config = dict(
    n_layer=12,
    experts_per_token=4,
    d_expert=32,
    balance_bias=True,
    init_std_router=0.0246,
    lr_router=0.000877,
    n_head=2,
    qk_norm=True,
    attn_scale=0.194,
    parallel_block=False,
    optimizer='adamw',
    beta2=0.98,
    seq_len=256,
    train_tokens=243200000,
)
Below are experts of layer 9 (counted from 0) of a mixture-of-experts language model. Rows are named router (the router's row for the expert), gate (a neuron's input weights, with its number), up (a neuron's input weights, with its number), down (a neuron's output weights, with its number) and show model dimensions 0-127. Each number is 128 + 24 x the weight over its row's rms, rounded and kept within 0 to 255. Numbers have three digits each.
Before each expert's rows: "mostly gets" lists some tokens that are sent to it at least half of the time; "raises" lists some tokens whose logits its average output raises strongly, later layers aside. This comes from a sample of Wikipedia text that the model never trained on.

# expert 52
mostly gets: " l", " st", " pr", " Cl", " St", " gr"
raises: "ation", "at", "ations", "ative", "ate"
router:121083126123130131088198135151165141133160158089153146092106130081108160136122088113107117091138118096137089132099092119138131157155150130185158143143150140139122104115136152144165112134117111111126153162127135153103122109140127095158116126131135156190089147125154094168111120140158088149125141157119138119120128077103090137176127117145138114151155164120125111128131118126120161130116
gate0:127146145138164121117126135148138135154121129114116148085158108101147145139103124162091098103122151130147148126148108116093082155121148113138173084085150139130178151148109121138116153181125120126122137141081121128134134158154103180154127161134180133161120135092120080131107125113166111159094145088136095094143162154084082133156130101155142114141109129095138099118136131142136151094117
up0:131161153152170120121118127182128142094201120157135142112131118127157115115133112134117096110125153063178089125097088116119097119107120122164136146101134101187146125138057097172087091129108156110156135119128162133135103098174125122107155099181149135139119141134136107133112110125137100146110108137130125149130111132137149145146139105137142143149096111109114133110138148136125116104157
down0:142152110096138136131142125107125102162123165129155094101128129121132118104118129105140123082134135127147164068155174163101141139154122113137100120130114109141126187168127109090136144123146129108082102110147128153134125145102178104112115104161134127118121109124080083174115152132149127106124183128154143102156144077095105103139105153110137183117141152113120174082109133124131119142132
gate1:110124153102140108147193122159122116152135170146147139121152082138100124152155106100118165079150099142124078121116103182155127136090150138198143155099148138152114159107133134116118090149149108112110141125176138157096137129127123139164141150118124170174123147160107116147108099126152128140147153099144141141136137121137118123145086107162117157175138109131126112105100154106102101115132
up1:127122167101126157135156150100130129140127162096071119114116130136144137132125145066174137115145128132122132084157127133134154118104152133153093121138116139108085109183140136151153098164153152169119158127141106102121153126116097103143154168159158089151132154171154162169142097123128145133125140166070133148131130123149134109103163139112139111114158168121108137162137153121108091169122
down1:116154150062121098120124114153087085138104130156090077096145175164109145137120130137123130142074120128129134111120097139140137139121117116114112109155133127111091147138133114142129155128140096143117108141151110100147178108132174121145163124095106150149130121150140150177127139157094165156154147142161154144094110105139097099086109107128145141129168169095094114110140172129135105162137
gate2:124109153083126116113112138176132150146121151094153155074130140133118111149100133143133153156159139094153144109126095101132111145134107138121172174122167093170090159137120160140129138090091098125147113162103140138121153104167105137122124162107119125156084115120147095168083117089111139096139149135142127092148144088120091154134152142142120136182113135150116085108099138139130115095125
up2:132176140085119122114109136115117122142105168131133137163137088119077143114135133137127135144132123137147125118149198138107127126137169119112150121106133124160143141134094103169124114148077153146102117100172150123127100103141151173126112162076110144123151099179099116177138155101179147091125161112167119115114131147141132137128136119109105158113138118133132112122093124126113131083062
down2:117122101180141120147136164091156166147203129144127069150137099158132151102147123111122090141154136114138122159113137116160137095130095140127109131148146169129138175126157137179118132121119125146164160148106153098159163107070134099137096102143117132137117128179166139159131118103127139136118118120141150151123143085099123133137122092111130135158137123130162138175133129082114152129136
gate3:112123114108101100130110128167131106124128181150137135125153172135130138126119129150078119121147107119088104106120142140149129177131103158150109144162187120097115135141144130131091139122105120122091096131182117114064139095134125138162148138110151154124108142119155128131135064150081132152109092159108119155119126085136113126131167160126101124119161151101144114128176104132118182131140
up3:137133112124141147110126118127133173116140170150143136104148103131080147159101134137132142119164115134117161139145114039078090152122157142131176142100136123079141159147122111117160125142094125138105118110125096108099121105150145180107141176128150135143126125159139104116120086146105109131125168143127117118115162159128131173123105148119069168157121138098130101137080144131144141137137
down3:102122115122157113125137167175031142154109116120137158148093137163158129106116115162143157145140133065146136070111129103098134099100125137130129146149125093133157145106151133052153105121151150114111153127127122130128111119134124133138165093140132120183096148133135126099143130152093109109131106115121137119144129148106133130143139095124132129117123099113143100134134129136180163136074
gate4:106126140122125077119117176124137152130149118092112109102128148122154152140178135103128120118095090111147089145153188109137167117097155118146091120159138149104099126105139138106126143115134112148130165145132136129087107156142137122158104148196145115185132117149082062133139145157144098146105138140097091129129137120124099134164119151128143112133154136111086099116124102139130138079146
up4:100102178165107082124109180098157139111160127100130150095120093114148155127162128139105116130103112123143136109147163122120117138149112123142177156134141147171127119127161131128093159156111117166142130132143157152123123131141132119147124142163147167144194141152115091149128111152134102152091114144130099112127139089098111180132125116087184110168127121111080122168122097134130146103136
down4:124120126152114137148134136154133137135103135116149144126083164100144141094105110134113106108101120142092149124131111139136125108126114107170114167089176167090153074150139089067087141137163162119113128119124068146144134140120117101103114124130137122125131097139142141113098151123166070162154169157121083084130102087094092131137127134144146124152112153128109105124106140129157106102142
gate5:123148136121123144110143107127150127152142165151156115082118188166120106125121168112148136128181130107118127071148095115101130131090157130163088151103138134145087098142144170130139099099142149121130151151125088144082078102085102109154132150150121115140144119155138129145134079201112104118117143157127131095131110112127151125146128102163135144130146120165108103130143141152161110121110
up5:141137117121090110099152099121144122126150149130164163132098163083096121137166122100141124129073158134152126122128150155139120168074089152145140144109144141128113132145150131171118118109086148127096106171128113125095099090087114052155139156132175141127118078153108143159108112151121111109137112175116150125144130126130103115156136113134133130113121115178091147149141149132150118118098
down5:133138075135129086110145129143152122135131123122144107127093127109105179119138095150144094113117162140135128122125111106121149134145155139178136082080080099112120163127166134183101155145100143113130110109136146130126153173126127127166127110141137137133107126104135142128091152072127096113112097117140104140124093171153137104112109124181112105136115132108160111167163162107148140159070
gate6:107090107119088153125148124117138126139161134101116130064106141130102145113099113087125137130138053122142145112112116109159108127129135113158158156149134118117140140125162135118114101108135125174111132138131151161130144117160096132155119145116157101155110176127172085152116113117125112141094089162153120115151124071113092147143147098135159162112156146169145129093137150082084137151107
up6:139101077097124156174156119148133167136130170104139128092129124122118171117131065103139122095151112095134136109101101067110147115140099149138139165128125090151140134100114134135104092079113125132133121106139138149110139140154126112111138137138186117171124153124166097145116101119125104146121110166133140110129129057129087141139161133124149146124140123136166120107117122119059127133108
down6:127134129122118129123115137152125113134120131143119106096096144148094133144162129153161144128090139128107150150125149132171129101088103168116139142156084120109131151142137105153138136131150137135042134131141108163166136122119122181167136110097083158177104099132126088101114146181091081156132135137116138127093108144152089124142130121086124108133171108127135106096109151134105084134101
gate7:110114144145129125128147115133144140111166122167121151110123133101110135104187102134136124123133153093107116106114118132148130174120138161176141131168115135121117131126102126132117099116128108111115121144146154151111117108200111057129126123146123086126154115168152151157138152105141119082097082207131136123120132087144135169174130101118166162125119157117096158119139162120128146144118
up7:120107131154151136143159115129138154107155130154095131101110154104130141108138112140126108105116159122122086139119112077145135168117129168130145165136112134158161131131118112122136111105145127097138111152106089142115113110192166071141091093145136144121155121121126124138123142125122085140101153142163142136062143064121110180131094131126165151112080107138076140123120125116154157100104
down7:100121145123122150134100130129101117151171145085086124109158130128140125120086147126165098126121090085113159127103110196135108149109117123146106133146124097052163128112153121148167095145133118166117117146100141122162139145070169138147097154168107142119144145148135126094107175100108115108105135100147125114129123168145125095141137158131131148107123148130132143151146117131132135173083
gate8:116079101065129155148128136115139170156159167137125135152120106135065159144127123113168182107100136129150117108149132137124121124157153148154134117120147125112100146138113138157106065129117127139153161181116161117133127111149101148116150117138141110146126161123140129154125059167120143135128161130149118110197126142150098132120117116097117124123145172124074121114159127113145116131153
up8:108126104074136129126138118141134142203148147134114126152140122142103141130115101168123172089112197111120122123166140132125111154135121134135159154167126098147130156148118144139088096133126097103143160123142134108139170073125120151148098165146119116165152149147111090138118093119108113167151150146090121107149102141117077152113102145063135143118142150134112098117132139113138110094132
down8:048114123118133138131138152144135103087082136162109121137119131112096125135088109127134104123071144107140152090119105133126121146167136145089141188106100137133160127148149158133140135132099121184143101145110157098078155147125081133151140142142110136126156089096139106156149124142104117122129168132160135123170110088161132121101137133125078117129126142088119124116168107103125116142118
gate9:191102128091117169068143112132142149144130167133091122101111052173130117156142156102109168123160103115139154132143117140155138101163144130113143157153113134109153139110124124134133123113135115127142114123105093134139146117155110088122130112106160116191102146170136105155122109137150170102144163149113082156129144105134133117136125113154098127186149146099105146131112119147116148144140
up9:176118143126134172113157116132122149139197142123099124107113069161137136131148100119087117114155114117132099180144136134139134130172148143158154138183130134107136162134110128163103113102128146125182107118088098147089162125141108088140146099119164120145119149146168081118132106114132115130112115136127125164120162143105107119132098094098120108139111161113124132157120127146083179119120
down9:116155119136122120150144085151119122116149150148117117125153117135153091141159135143090147120078103090184125138111137118152138110120075142107178096147151128096154123158120100071171119106158137122159155129132139128137197149163111096153118137120082121176096142108146134102153159133130154144142173099111131124150169120134115110101136100112155133123122147133118094177136131110121107136114
gate10:088126134096132142134123164130158107128136145076113129115119155134110100088123136098160154114115145122150126120143107110179105129080135120160113158154137143101136130103128147151124134115134104165148112158139124115111158114140068106118138139138095107160156168105184125150149130080125177078145129135143155135183129090137096133131139063140172122098121126116092118125156094134141121136150
up10:131111077133139141125138132105150142155139125133150159109144109137130130106106096107157163138123100149115133134176061115181114111120167170155134132128112152133109130141088138123130149141137110174126137176144114173107134117125143143135102182103079177103135153132149186146143142145138116120166126143173124132131093087119128127128130127130110148098128086113121106076153093135149127122168
down10:123104082160168178149099127111081120168133100157147128112122144137117155119128152148160121142114125120134133100137105145125079135109129138111103120131117094099116116165096117155156148159155117107146109118173120130143176177151099105145148118138134119129145177168112159109153176104138111100105117134175100136122106129097097097103113115131110087121173119119129130097141143102107174118093

# expert 23
mostly gets: "ret", " Fran", " Rober", " Gre", "stru", "ief"
raises: "ts", "t", "k", "te", "ch"
router:117135160137159109117136134118156124164143133079115147093132144113144161133092143147092158110124131140103123144128079114122107141148105123118118164104140186132107110100094161134190091127120093112138153116106136163127164104146135104121114143137154119131142162136098124158159141134162171131083116181142146118101146083140095174157135125162105094111128138125096114133132156137114186114110
gate0:117147135148111082132153097125122145120127116115123133104119131121155152097076142157130163113121133130121099166155130114130121092168158096165119153101133143144131123145077164131125114120104142122112134141108147096090173093101149114109113161139125126172141156121087127139115133109119125100085156145168150061155117135142135190137159123113082183149129121117119087133112147117125149107084
up0:079110128133108132123127120100134093156139126203137137114126104125134104125121151101125168129117142135090159113192128139109090106103112093160116143112134145160083114137087132162150129141124173137121117120070165150147161053117125113165119145147140096144084139136122122143096141123131150121163125152148156139124130116111126141125135102140110119119112112152116123149074153102075121106120
down0:135133167156113144148147144113099121109105102114136132170155119138127152153143158176115134139132143112132137127127172096140134096154142130084137134142151149110092135077110143106122161117100159146111131126136124067097173180134126182077163116155089109157165107111151143133137150114154141127103134126113151129144123086158136160145162110082124101141106104116165131143112167102111115117160
gate1:095122110111135148134106142066130118152152143166096154127148141132157122126138141127164169109135124128131125150123117090134112126134120155131123165111122177134133120138097165133139042148123132105145166131075158148126135109119104109124134101117147140112124124114132111164135112166131126114106089150168138134120185089165109142123136092143107052127095111125097089137139152099124151155105
up1:170137136117165151118074144097107113100142147098131142135153155114151125159155137165147159157117121127109143128142101108120121143179113140109132160125124137144134163100111136142080125139137134130145120125115146161140145111153079122116100142151182111117127076106124109167176078168122142122120156172175124120140179127161110127142155114150159065118114146147118149164143142138118143122103
down1:086118123121172133111105140133074169123189124103106116138124094115179133138120175128130108131144182158106147177118168163133158127099115127124102101107152108105126138128121142108167119119146104151092123073152141114139111123097132094129095123141123071120154125104133134154144135139079157163124079142129134148156145129134122107145128114145103090118134151131106121140149106155120112153177
gate2:124117134148121119180136128096167125108112153129168159122148172127138126122164144129139141175167119131125125120130116091150056144149124117096141081144143104110096141097179136130183151157132145156096110110118109137155157102152151116143131144146151123135078131139138126104092125142150169115087170139126127085112140143112127124140122149117109094113132100120133092086130156125104167165090
up2:153141124115150109166141144084122144126114127121128148130144117091117163134110116107098156150157076117129087115099122106157109117166094117152104132121119162146105121108144121100112141155167158166088128097120113107149136090163144160123112174142154150173157117105093120138137134144157105161110113162147126078109124122121109135194102152125113112142135104078143119080160110120158124094128
down2:093110100116141156172105171186130144152060145144131101132091121129120117105133130122133152119096128106140135156109143140148086134160122137103139109110119119164141148146170132123072156135149099137141145170133096141096088161127132161127146120146106086193139070142121132175145129135147086115127126107143137130144131103115133118111142140064153127146103136125097124126153131110102148141138
gate3:165118115149130127135152139131136151143130135111109117070136078126149079122124148123090180173159158116100114147131070116097101114100143136124104152136152165130093122123170101093112140136110108102109117126140110170149156144124131078137100128111125110145070119137088132125129085188125160132121133166130158093106127123126141130164092147124127099111154141133117109150108143149104148096114
up3:158088149166124082120134144106116116163080131111096110108149136155159105127138153132128117120127112108106070153129123139101106121120132103126094154130124162128103159126153126073143117130127095116102168133154095179118135117153158109142090151099156126124118143135134128155149072144128146138136120189131159132102106137150077143126111182130128125107114170106105104134153121149095094093108
down3:098131144124109167121129152129119123092135113130107042140124139137134096111125110106130118166094119142113151085132149116122142122108152118138156111141142140122120119136110136028103104129081119134126146139139113134153109139104141168105115159140138113138119110099144153046165124115097090152128114106144117130124105131149110102147129110161079094141088110106143143156143096134103110133142
gate4:151155154133142072128150123113160117145112128117112144088138098098149102126139120152141147128157140165128087169119106120127079125139103138141147107134161135123076136142148093113117135151114117122114151132154107113179122073143119110125148162151133132127128139124070113136136086135146182115072167137125158115103155102112129168154154100182153110138121125166124085120116154167126153127135
up4:132124137152102115130156150093168115169162067141115129112121125109171108108149146116082107137155141112111076139104105105118064160130099157146147127080093174132101130088124140088157097138111120096121125103151099100132142107161137132123139116135154120121088146114073141137117129140109150123105157159118144125108138110107101166119127111163129126110188093134132109131130115142103144127156
down4:147143165151080127108111147121168135111141129160096114152111125078087123146097112098119138137079160169134078078108119148144129123124133129137169112111128118136096140132172139120135126121174089120116151109130101092151162180134086117157122099156105122123118128114104152108104099103099132136139134129140121081165119112114102110096151167163143081119131130151125168145151130156100148139134
gate5:102126147131174084153154098127150084117164130096084154114115147176135122162100138152123136103147137153087143103121087135110105112103152126161097167111158113151117111131140121183165096134098119110154143139105157173131113113148138117132147133143121108121134114152127129111097137140182133120111096169113081098147116095151126160121124158115160097131125134121103153091137180117125171135117
up5:112141154120169126116152154109111112114137099089100138092137116148124152092121090139117148163130124133115141107128083147079095132119136170162109162110127178179092113141136145135191078102101094139134154140116135186121132112162151089131104099130152121151134124126149120113114121147130132121131076163108095120117142151161128109120109154099167092127100087156109143129135139137119157109125
down5:109178130146117104108117162126084125125082108118135078098140157132099120149167088133132130131124141147112145093176131121108092132097069140133102135144140100130073101108135151138164083130110150110161110116165107097144140093088112137120139153152097138118153115139122141092150142117165123147123085108109098133111133133097123156088141115136190144133127142173119129128125152139144126101094
gate6:128126103059171176102135132104157141109125120086129150143142133085125167134111142108109126125116105147147138110102071134131110093182121171124124098132137132142102113136171129126142081119116100127117115113137143175141147126166154114118126135131102119127108125153152134139180143116142163180131115167131118133106130144133138138156118163142091142128151198103133106173113159131169145115122
up6:105104087101165109104100158103142139107086082091146109108164149115140155146120127089164130121140169108118138126117097156111058119099142111159102136107106183149106135151164094137162119103115162144135147104131150144160159129145128151116093132125113142144094149147114125109127167134148167140161139136167087102108128144140089158111169126126119149099110129138119096134127107108104147125153
down6:134147124078136146170102147139110148117107134116137158144128133181131166137163127098115114120127124112159168142124136132161120120135144100112114128117139123141072120101101124114078114190118102126159140187102118115110113076121109166100127107078147117154112105110115117079091107164154153135135134155101168161134128147127131138118172076150144106134138168136133105113123127142107138111167
gate7:124131129152144095147107137136142112132144129145133165086160148101160175110104144128144140123135156131103128151118130067124107101138155182108111142119122153076119150123134099142174159125111146121108111130165095087109140153162174130154145133096093099157088191136136133122132148157149114102099130132129155141118118131118107111163136130096108085077117153077123109132127157139132157148104
up7:115165121164133131118115137159136122134147126099130140128135116121149125121148110144152176140079141100110100142122184114080106129094150155109167173107118122162095122136108117145197099087144119098105087109137103136134139096155133084167128126104109139127097137116095148123098143141152143079117110145148130137128141140111095153140139158121117105097059116122111166135118144104089156149129
down7:120122129126115116094135113184105104108129146095117145106105138145106156118105102119180133127126144146133161068169156108101110111124117125129129095134113121110169126158174123092107133124121109133104112142161165155114121138139125164132107121059154152120131190125135151032117138130160116123145102061118136126135144131149134146124116097140128147133146123121162143109135142112121152150108
gate8:128162134145150159144138119142143116152134131120136136135097138142104162163158098139093168091119121165136144165100081134148135117107100102106135163103141140125116121147096167142159088158117131154108105125105120150110130107147114093085134142080147144103080144113117119161143141166142144132110091150158133079163194120138130152129126129120123115185121150125144153146090174135166120101123
up8:117130138144168130134142128128140121113128138128138136131116121149091140140132090121119202114104101169127138159139059123129140087117133105128138141081129125145146142137127183155148082132121116127112129126088107158099137094136130089038130115085116127116081143123121155124151149173127138127140120142135123103143132166137136146137096149129138105171110149144119160153067116122159121093119
down8:077142128133091136116116129095113095115114092087145109160138124098152124134167114119115140097155199150107156080118126118127199110117151121089119081094137145122104144139137165147129140141121163169123141155099137138097098102140144119113120106139118133083138143126118110155155146136119143150129068107131109143134093106139143117119146117095119122095166150117109154150137170116158165158129
gate9:160130123118081062142115113126190103159133137102132118121113139107117129127113095123076132132120109139098107111193116136095089105111143124173146128104169112148127098160124124164158120087077118142103174113121120127129120149115143091126121111134145141098123112133086081144136144120176129115139146167104106157118098085108112165132106136134115111119113134107148110108146172115126162127114
up9:129147123087094143115118107128180082159122123091129147145131143119151108129137155124136106147120082173137100127167086108118116143109154156129108095073169134147149105122116071136143122130130119130106165120101133088114107165110166108169107101109138118094125159101118097118096156152137127128103117185116135138114091097105107174142125115140118106136076128132142098092137157124115141115140
down9:134129159172145131113148144108164103120109131114088138107132117117123097188115123097153132131108172145117146103125100108134135131097163164056143163112147128147130132133153092174189076100125136076107126114109115082146148128091141137136160129118118103094130144141112149111106137129106144147098121117176102144115096122116155123115096160123112150091137118118159147100138113149097152114145
gate10:154111104113125149142150123126130101162168077158125135098120147125135146094111104130109139106091156081133147106098135118111110124143160119124078197120135177093113110119088142120131105088133123117138125112141136166096154107148089102097086128123128093127153113116147150148125147156123147146096131163134137119129113092122089116183131151131137108114120117170103125152104116148195108127158
up10:121166109119126133113104125148137116146110136120121110152135170121112097136082177137135158093134160129139127129133091190147065120091153085115124128133154136168147117125150100127131118150162138108110143138075184106138151185128117120100119172125110143144118130120136120139106107145126128141109133116112161121190140110090108145158096121151133140134136170109078140087176129116154136118121
down10:116126091127133173135110116084148124140148157135096100146159105114121114135128167134120124135121176120127082100135102129130119122127120167137138130137148145074114118120099133133110074127158131142116125115128144114093089094126153123168134150136094124099139091148115175070087121094124159117105084110126133133130146147107103130142128158131108144147131138060196155173140130156142121102164

# expert 24
mostly gets: " him", " work", " land", " her", " Mar", " p"
raises: "s", "v", "i"
router:133133119132127153099138121138141085165148150141135139107118090144117141113167098114116153129110109103150113166132123125147124122126210117163128180129136148120159114125141149169183122148113109098096123156122132178113122122142137072102078129127148153158133089138115094166162121123163148087095163164121144171114140108160139158128131135157098120130128122121131148166132146131106173135120
gate0:119140150149157110128096121173116163143131132051099155114117135155126145119154154158130122105115179102096120141124115128153112104115128135178150163096127103142164123133124149101124100123137104121108146152121099169122124122130089102099107120120107163121111117156091114128133147106130147041146142178132145131132149095172139114148087092125097099123128150136144114142164161120128118145157
up0:122123178144142115120137126167112145112118140088113122096099094174117114108105110108154148129121136125140098157136127149141108173103139175132135168136138145115133133132148138115093076130127116124090130169110093147118096114145087123114092128109093179122121153152085102127126099157166143072140150151127131107126104131158142176132082161132109103090133121134128129124180128134127074112156
down0:139134136104130117147114151116056114130167108134106134147140204122106122084146113174105090143114101140134145100111125138096116125138109120154125153109154128082142164115164113109142121141115143079175124166159136137092160141112101095122127123131125146091146144140156117060086123106137136129135120107148131130181109131156106111112142115166140117108141135132151162125138097124167162131154
gate1:177127098103110117111107114137133155114189142111113143083114119166083133137149130092137166126099132128136137150107112145128133117118125157138179150132147071116126105148154164144106113168119096135111143194141127153105087134109128083118126166096141137163152078136114089140121099127146133114128157130111116138119106108102130118143118102147099137128176099124120143190112144169122154114126
up1:169101085153127136153131113088153139122141126142118164144109123139115098095185135137171141198095098139168119172126151133110146102163151146167132165125141117106124138133138122120152119165128142127110136179110139131107131157123124126136095115075148095142149094150119111126097109095140111082124083150105134133094165159156150134141128124164110133110158122117088155163113151145135128122100
down1:159123092086140103158103163152085093143133145131104140136165131153120108095163127081131120103123134143135106110144142128113143117113111157108152099192135119119122117134121132087106075128127141149115137107110135164147102168149123131123144123121119133144164142124120170075140098138141090146150133087105107140114146170085109117146086119094102123101182152112140133159094096094116134116091
gate2:109137074108136115147108120132165138104155097126183148140114112107136126110127111104107091109162096107198146169121139135111077136115169140155149143125132144099131178119113153122115118111107113116116110158120144070104098110142129137118128123153153134118157100144103113138134114114102121118129131159137136140133119160162158188135159109146157123119158168135156094118104088157096132083158
up2:121108137131102100126103173103149133081151102110149137152121112125157111122124098097079148094093144161168135168135120171096095144111135130147124150088094129147110162134112143096139077136126113091099120155157128100108127128156118122142126159127136118112150103156127125159145103127108115095138139200153147157129105118180131155129128118152124107114157162081145122123129109155104115084163
down2:150084113170136131137133085157109109074124123110116107127113116138146141117116124121136154108111130131142098095089098123120131131166067108105186116157101157130103128074097105103131102130117151096118113142168141070096162112113113122121123135147072134125123133129100117145134142131145119138139117132108124105160089112075114158124124127127129147106152101121151180129134125184117076115159
gate3:170124167093113159126148150156151132115153140120143128126116120113158156204152117111116151136154120119131098128120085138120124112109102139154124145155111121130178157097121175177095145127098113156106118102129170118137089118137136135144086115137103143117115127156136155157163127100140134140096077141168157108111133125127103146111109147172088101155087159130152133099090118128154123094096
up3:151148160118159125181161162152141156132095145088135150114101104132124107140086127137159103130167127065110146124147129102105097127091100141131129150127105156108143083112141134143087160114151128148107157151143131091105085135121115108186114137149157140167140124147086113144143150112110124088151118125186090106145106109154111118100116120155120136154122114104129156107130137136152126109079
down3:153111133143123136116140122094134178137126106114118118137125098107141106145090098126122117161134122111124134146110108108113149108110137113103135121139102110092111132132111092105157159142086143180111144137167133122135161139079126124108111100175129118105084132111144144102145132165109091114129100203134088141165107109115109164093140137103160161095119071112128136137176133126117187106101
gate4:112154079127170160108093144134134151133115155139124135138093142111130139100099078139123139122092116139113128107137144130156100128147113145144125129149139148136112113150146110188156113165113112146142109177098148146079149083156123087118081140146110155153121103135121114113160148087146145100077159163094130156143139111102119140159131109124134105126159119089157114072158175120116138149140
up4:105153086140130167102112150095115133152131165135119105128123140119102103118146096152148139113100074100163130130136138162128155119157117136122132167139126118149118126151133143146145082145112080133128101176103128143055147094183122104127133145147147178166110067102116117154157120110105170124117177153102108135151147137106148123157123136152110135124147125131135133132124156115120153099178
down4:129080143139129128089122171092145116102119088142111138136141161142085158143119124152116140143070120151139130104182098110166166147121148128131148147124073148168132165146152121142143125096085123156177118152099084151150173152088119105082147121103153140118116110111131134138095140118123146122122144111117115121112146119138136133151123098133131131163174125116124131109134062131096151162125
gate5:121129143147119110111171126097131089116148111105091132080137124146158119121143124124137135113093101115130054161132136077166132105123118149150127155136121109139125150146102127146124169116137162117104114140125116124157092150153098089120110143107127126114152077143092131166127184110148134143104172172121130136083096140116114168117102144140141106152106093141105107153095136112178170150118
up5:114134136185154132104130173107123113107110125128176156128117123121134191151127140133136147151059133100127092125101102088120124108172149119155100127105149122190145144098124100137158134092093144120112065145122144122131128132120133112116135105160120103171109132185122139148107192152170139093132107104120149106116117112133118131137127134135131096138110118071111117126112116134118146135108
down5:113125137173158150149180146109106091110167129149090085110104127172128098081100186187124100100101143167142121149165153129116155132120094133139111146087137114089149090157152129164137112069133114143138115171092121106102129125147153126088140167133114123103127140111138087120134147114153142143144130122111156133124117128156151115127119147119155110123105103111097142129137121159153140109131
gate6:138130126149156118116110110137131126081150095152170129125081186102113160084120138079124164115138122033156121154165112135132143128098156139113127174158119116100120126101117141156167121137141128154095102158142126104141147127122134125096156147155123144146124103127081134149135101121102161090108157138126120148108148107117147131127123119172141133170139095138101152144146116109088129159118
up6:110156098162151116137080135142140107129196132160149123115113133117143116115122109136138117134111150110147092121119115152163116126144153179163129190180153111099090116136183124173112127171118113115154096179132124122163144122141131100152115154138093090154122120126083115148128112112138134121118178106122120127131112116093117099091094109174128117101129112121150149163127147118104157120119
down6:124065107150156090149161138161144148142128175137088151144164130111192154133114124159159114134150124130150139126102120079094128119098168144104122135124105145108119132122113129112137124140134149136107129099141170195149129177099128110109115100119105162147134128156118122114167139110132120093115152093137107125154123154110121152111096107088158084118126146137183170123134111120146141134163
gate7:129146080135145097144118143126135121139121152130121127105155124111097109134143112151100149131134117113121170196086173133116126137141134127141096150143115154133144106137133125150158121151124139123078137180134120104108132125144139070079090137100147122148122099202094121106155123118131138075124107173135160113124157131169132130124103114097132117179140147118145118140143187100148138171118
up7:150123089119104132175118163119116098162154145151103141128140109126127153110153093080133140135105140105128110184141167119110132099133135131120158158155129156138095135129120127128154121144133161144086120138091115131107118139146145073049125134090153087152101111155145138127146108088134108105098087204180146138123113153125135127120110102106127140142138120111131161119139155128132089122140
down7:076127149119114111095118115116112084162142118099126109149160112123139102071143129160162103156124175106147142098106155131160097146080117132170158092135126139113115153163154188140123119162130177105142118138143148104138151113133145127136092118126148131144133134117147145121089151116169116073098134131133127128089136082119134148141140128133157128138075172127096086113153124134148142143116
gate8:117142110109140130137141183146106090128156122137142134136115147134133160140087133141061170115128099106116159135118110165152123110102166163140175156098140124153146137103140146143098143105132070138135089153081135137136109119154128090128121122151134095130106092137130128163125132096155097100134182089141126133140130111150120115123165115141150116163117115144183152128117100186121139084117
up8:111164132132134152102135124100133073101166128091100140117129123154060152106165147127089138137090118119121098131145112120170102138091109125122180139120115143138097162115130170123110101152174173122150130183104150162138169093153176153086139118128129104099127111162138101094141112140154139099122125173132106129115127126140145134144138118139137152090108112156119140159140105146112125109106
down8:111145135146101120155107120175153133103140145139182110121139112177121144078090134088115146182120132152135152133136118162132075125126096122160156147109109070127117150117093127136156153144172133145135094152126167101113167164085090121109145149126133133118138130117117105122129112095110164099112106122133123114153093109118139173152125119126099128073095103103097112109152108129140094131132
gate9:130102132132136145100095126139133146083171158162127111093151167128122151105127136113079136153119114107140106126165127150163082115122196139191146125151118156087130146141139113144122087153098115108132131111098128128089105140129156161130127118121131166145104131154090138173151122093140108122129185123121131150102113084123165112131157108142087133141139118138112156139133179166129152141117
up9:117087113124121121146148131180145122124134170149147118099144149148129161126131149144093126137113109156141148154133163128127138186099162108170122178102136134083102099093177136131138124152157150050118125120118107099088115120128143177149122133120153124136168096162127131145143114135159129145156114139143115119135151176113192147148110129101130115146158107169119132131137161155138150128119
down9:131104120115132141140147142158155145099093144122153163136147125084143107146162138128174082159089160120080149107121144142092070116175073135112149109121124108143122069129112173120121094091182114144117109139146137126131142122148111145164134100143092115133141146126121136128113163124127122111124147124173142099132162151059125139143139129105148086108139089106156120122132151136108119116120
gate10:130088122147181170132160131152137135156123147137127130133127102107118179110123105125143168158137100086154107128132091102117127129162207079142135146142108118139177131107073110127130127111133113114116136126086106141096167147144124098104087106157100148105144113118155141114150104167140137081113141147152120106086139124132130137117103094173133107166115132153138152142130127132099134095152
up10:183110136087153114127135113202120112146133122120087123146156098117126140132141131170128152168143132121127159150146125127133121154104140082110103160128108137154107164118110133091134117120167146113093121114149121120155107122149141122113125104137135153119107127169116131098157066121117167090117120165137131115121145086179161143134172122134119103171125116122161147115184148120164088107159
down10:101126112129147119104125178145156119092094104111067089112122122123154164143153135141112108073125107123105132118160097144107153177167156130110142188094162110138127130099133125136159120147136167130111147085123124120136147166089158155128131126118128105115201166136170126127137131112130132124129125144138118136084157083128119116119102141167108139103168128151145138115135144133092144106099